Weights of a small mixture-of-experts language model, trained from scratch on English Wikipedia.
Size: width 160, 37.9M parameters.
Experts: 256 experts in each of 10 layers, 32 squared ReLU neurons an expert, a softmax router.
Training: 510M tokens, 11186 steps.
Below are experts of layer 3 (counted from 0) of a mixture-of-experts language model. Rows are named router (the router's row for the expert), up (a neuron's input weights, with its number) and show model dimensions 0-39. Each number is 128 + 32 x the weight over its row's rms, rounded and kept within 0 to 255. Numbers have three digits each.
After each expert's rows: a language model's description of what the expert responds to. This comes from a sample of Wikipedia text that the model never trained on.

# expert 30
router:141142128146168143133152134076159107166173179170175113143106126127078129083124078129127133120175158107163115056143168152
up0:158123122144187115112140146132168156119151169132160146171044130121142063157113158212172126072109128173131091154177141150
up1:175140150116129125160162159118132104143148133060150128162158115180068178118120142190090120124167126114140180167115144079
up2:156155122101150139133125103127088170093085165138114104140101121113055146123138091116128074125158075099127148091204119187
Numbers and appositive the

# expert 63
router:140132135100165103139163199149152117126119140104153131107106130194093097153160149166126116184134150119138151108135157161
up0:121145085137091049187129129151127113131149126132133158118103161119124102074178112146115163154116143131165125079118128139
up1:099092068116178192107141099112143147121168165151086116154139128158170093109093214122086137099132087110120181131150146141
up2:166131129126188161136196183114138116167074147129158078124177116112128159219074193145172168050081159091194180119091148163
Single consonants in names

# expert 21
router:094132121132059118152163136185209117200150198125092077116146096131125099132102105127185115103105081153155111133179109130
up0:122131075089172092181102120103178088147065123170107177085059161086141117134149077137129142084097128118174104096167076129
up1:202160156076120175079148161120091125142120075145118119104165142132119190153107143130104163154118180134094119111168194157
up2:139170216124102120127131098169103147184141114129136107093060151196126156149114144126076134100131145152184170169150156121
Month names before years

# expert 24
router:158121110098126129100103108094105149083142188122098112122159168066105167064106181117147055124112126150147174097163128170
up0:150140182039173165162145149073086150111142136134174131107102138177114153143078146133120136138173143155198153087142132132
up1:119048153119198141177123189097110136129109068076121149156135058120081155126097173119177135175073189133118169133122121153
up2:150120106091166167079179190091118144067079122097087088025140156101190121121101099154180129152110105120130123175086172180
Particles and quantity words

# expert 48
router:161082172144127122114106191100111110193136132178106079122145104157160118128171186151160179076156189153164107088145146085
up0:124135119137183138120145136168122116133142123107175051213146106144142066157078133129110153132133156146110073098125109086
up1:144142171132146173107117160130211154129074111072169054195175159157085135182157186085108091119112108084117195159083109129
up2:092110053097132177117092156112077113115152154104142149159151112094163143150137059210113149113101088158116120158133124100
Periods after initials

# expert 46
router:127176099061103156122096191081129117120132165118085080106146134149111128131187110126197185217117101090115146157075091103
up0:096171115109093141174149172112131134050112180094125149135113098128084107136151159108132086186133107121095226112138149172
up1:127181119097138132121136175100125120043085153126153126142123193151136151133124099125140208115094106145145160173084124151
up2:111110120133136119124123123118073159096121031142113152083159166185136149131132207129131133128147147084112123036159161147
Commas in lists

# expert 20
router:152114126176173174116144172058158157103137183127100119159131120078181140192104116146144095068141149131082129110180096132
up0:117120143148110073116183129128162160176119117147120100157105128103143106112149129131147141071084122141148139218106042138
up1:052150176131154110142159126134121135121165151197129144160134158123119148164147172150140141093163174124104133131133138191
up2:037144122138139154162117157119085120082084140160182101178109131211114095100152185175102127116171098135120105167138152132
Year prefixes

# expert 53
router:135134162163160117170084138135129111103105148130144132185192146099172147068118132112153154173167118092108134141139194147
up0:102156180067073086205160136115153196113079126124143148145148125181088133090111177161089100097105082153091133099090142144
up1:157080099171167151125089056152104111165137098140159119095101125073145071136136144086126124181143147139098086124166132127
up2:141118123144122089113111180142124183114149138099134122189118125156063123071158119147055127172153122146099146126156129097
Mid-word letter fragments

# expert 22
router:162160177156149029135235069243084127170122137100153121095111099184145104118086119095090104152099180116148140112105167124
up0:147159104089151103185156110107140138149105160134141162095086087130126089055131130149188116120113109147096099060139129157
up1:112146211117140105075180131082045122095120149090107177138172205116119147116121145076157153132177134127112127102097173140
up2:124181125081172132087117120113095150142179207234069122145086185139143108167131182143128131102122105152159156115149146122
Lowercase word starts

# expert 18
router:175159133066138055141156098131137090127079083110085141148129172134189106062094099121106192090124137143180167128098125153
up0:152118132187095045140151089132132164146096138056164100196130097170158080131070083101131116122161163131095167121162075131
up1:096222103067186131098109239138146129098088164104154099147138168092160123134072123070114118131084124139161130183143132162
up2:121157129089185130124146088139162110134080144052179098192107137092122123151096137138152114138076131095062121140183189147
Common word stems

# expert 62
router:115130101082073125150137134093165123113151171182060103157113085118184137096083086179142133119111156154119177112189179136
up0:097193154149114120134151178203134108167115148121156146158122076133136075092122150144087177132096088177087140178136126091
up1:178122180113080120087153137181158120152132087145056157169116094137151146160126114106092129162079159133147156146133075066
up2:177115114179136115102070156083180117143127134135111093120125166110130163106060152127100094099123059126153126155177165138
Capitalized word starts

# expert 33
router:088145144165127144130115173092145113121153163136170140120159139060109162091090058175155113114110114101124131160128170105
up0:159067151166100104160103175143177067138112167103159194070116089150110083061041090156108109144167083105056115127170151110
up1:097168073065146094132192151104131055115128091047129190127114143118159133127070148118120095128089077146062138113132146131
up2:140104126127079129121158070141132112132122084052066159087098089085131000067119092145151080129104065139094098160140123091
Sentence and URL punctuation

# expert 15
router:162152195157140145168093137076104203145139129114072140177142162057174115095087164088131077188117124149132130122094162147
up0:146111136110140076149129187100097146086165139095086166128157148093094155084166092100113163133167123165136164122131141168
up1:084104123145103102189112136144170160183095146112125092102187107122118103103127170126115102086131119134080117139108097056
up2:144082122131160209102111157117111084150171122160160157152099159144145124158077149110148111139113140095102146133129132120
Name-ending pieces

# expert 16
router:103129144196156122177113120126178115180166135135090173122153164167152092140154113126178165112161110105186075187091186175
up0:088170083145088094113154066146140074142130087111132139131106101120123116121147083133170122119123157131092132150050149099
up1:072143174136148124149083137111187142081079114157093123189175141132067144105190195165155165124199201165158129024084113108
up2:097105107076134136089050123151146073168162112160194185058172137083205117202087118132159142134081114100159100171147116152
Capitalized name starts

# expert 40
router:122159089114122114163149157170099146151101054097178139140118085107067133099086153116184080118106104108182132166097060090
up0:159121150086098147103059148124058137086161126109119130094182088115108127129158100145076133167119074128086091213143183131
up1:068120120063090138152130157089104161086093120142147159109110111094102173119133061169146197098090093126127155111137172175
up2:133129108083179155141130176106116139068124171118150201138111160117095169123097156163156070157127100105196126143140174138
Linking prepositions

# expert 51
router:086141160114119163151142092163085128118076077131093109173089146177060065161150127110121175162145190126098120189088080095
up0:156147127107120150115168131112134138151077140153102070109122183048123106137180132084136129111145110161075153063151083150
up1:142097078135144153096145091179112126139125113137134143113123170156111089171090096164120124145105134111121040143127115145
up2:167155187081090103105130138124142169111076059085145123136182136152118095140112220124154118095178123129065161138138204127
Determiners after prepositions

# expert 61
router:121146151198110072123165122208157091142146139132148080132074085137086069131095123144133155057104093131147110175140126162
up0:153119121140155131143183119113133188089110105087158098111102193194091146159107188097081129128102160084231113084108201144
up1:117116153159107113161156117125138140100114132138056143179121097150047156150177218146085123117155111141118139096120122097
up2:178170158153148097217142081141148214130161136097141141165112091177117135122123097096116149082127147105132094111136120148
Year starts and capitals

# expert 27
router:091165120130134143096107133153093123166186091089073080111114143156094137150085145096083106112102086084153120161112050097
up0:088129151095124163166129136133090146113146181217088167156140108153113202135149078128098109112183123103138084169116125101
up1:145095081142127140122125149130134119110057112117142155113059152144148138090151175124139113123091091107101135074166104101
up2:121192122079135130127129165085076150108133105096188080149109059115119098156107112104118175150116088165119121058112136119
List and table markup

# expert 10
router:146106085153168152129132132099136121161136164134106115092152127111138105142105098118132135098116157180134122090142210122
up0:097140100147102156103107116148161119096136125155082096119138157155093080131134148115181069106110154128132169071192104093
up1:180082135155147166133112145118100061094124162086104176095142144114100104124166133158161126160140138141150074110125150086
up2:126108160123159143121138205141099111147161166100128084132155108146127100172083190060167104118211162102150090180161142137
Word-initial letter pieces

# expert 3
router:123125134137081056114073138100183084164088112100125115084143127112146164105129170156099126123135166191159175134099153147
up0:111095167102113114066059149132161124133112099111165148135141122137150164118083190125106106180154201158131091136141170086
up1:108172128034145128048062160120162093160061075100177103171152107087124153115108115115137155168082097126143081201167138184
up2:088112139119099132125121124141116150090135110112095074115138165097139168092122134174120147121132061185091161107135125122
Country names, non-Latin bytes

# expert 45
router:110073174128128157114130049117124087155143091107066071152137148042175154171097094156062061114126125136092150112175079131
up0:191191139138177129152151191132122102143070210131151138127170080104116104091112189077136239158128174125087104107039189104
up1:152119075175151131106130127115120136061099172085180096147131062127133144163168077097118108145139150165141125114157093188
up2:130121139142142146111117175137117176129137103090159137084116129171104122150154109138107105139091128126156145090136115181
Line breaks before structure

# expert 39
router:098161117114080145134128110106105085139216194138121140141141134119172108068168114177118129113106153144159087127068119098
up0:134148179159131138170156122134156133142134160109153097149089064178117135132157136130137075146119075132110075101106122055
up1:107197142152112120132071174105146107131179162123129115177149112146156105146103096144148103137183112103133141116133140142
up2:106146120064136118102074166096145134083162173160105186137116142125156122123083104163097099135188106157158140091109185159
Colon before lists

# expert 50
router:096180112109167150115131103209130100121141077134166129096178082096136085092116131115154131112113105070176092144130106107
up0:101129160084072136141108143159129166126122130104133102152117134151111100111098178112158117180134142097112116119118183185
up1:171143126139121144091125119149112114144099055111157083117148169089162149107116101148142114193173132088133111158117125080
up2:174069098191144133101104090072076110168125060085134123152194135110142113120093113160135122146124106227115111154073155127
Prepositions

# expert 37
router:169137137163158054181140112116128059110074108106158131145155132149156153119180178134133162188115167170129112067133181161
up0:138185101104139143119088131119129134072094144149201085192147119131098185103102137148054137168158146158152142097119147145
up1:104138118103092111131169107148165089179125128117120077121072177113176086154096045140118092114101135117163124158111122172
up2:154094078160044085141132077123139132203153126156086135117142138094154166132143133165109114092062125149098128117085144062
Non-English characters

# expert 59
router:186120186118116153137091140159100141170102178114125115132158100127138150069140098092179154172119145134158095137098087188
up0:076105127113177140101156125181174075137127163115136112126132145082142111124136095160062095207147126213124123201112124129
up1:108146069141141139138135084132147152126196137174052098040095124083109083136134164157089135113124168066084147066169112128
up2:149157127120092164119098113105077092076143141194139155103114115128195143156181129092207160128124079085139140120081133108
Conjunctions and parentheses

# expert 57
router:088141117106078049153191117169126048110125103080131141084148188182116156117117138131117093103138168145116148096140144163
up0:156171097158120145075135135092157107118138091112068089157176152131166065155160133079155118156141129177085116104096137147
up1:091172182125092102169160099118147125126175123087106126168112113157107108106055115097142111116160181142092168131113149147
up2:078080120074174115165135160120132124105099153166174142176117109122166128105072048134081065120155128155125133183101150165
Mid-word Latinate pieces

# expert 54
router:102076108158171180152147128125100103162147121140150103136113126068175149141079155111179107102129092171159132084175131089
up0:105103124090104141154059135151138106097126107162179094149102179106137143105150136082095086143185111096204098061158151146
up1:090157144045088156090074105122090159170055084134133111090124157083150044154114093139061121146086125149091150137201092113
up2:106115162159089116151185119116124186124120096079139122092108152158131176144140151072149067133049187114151122127187073183
List and table separators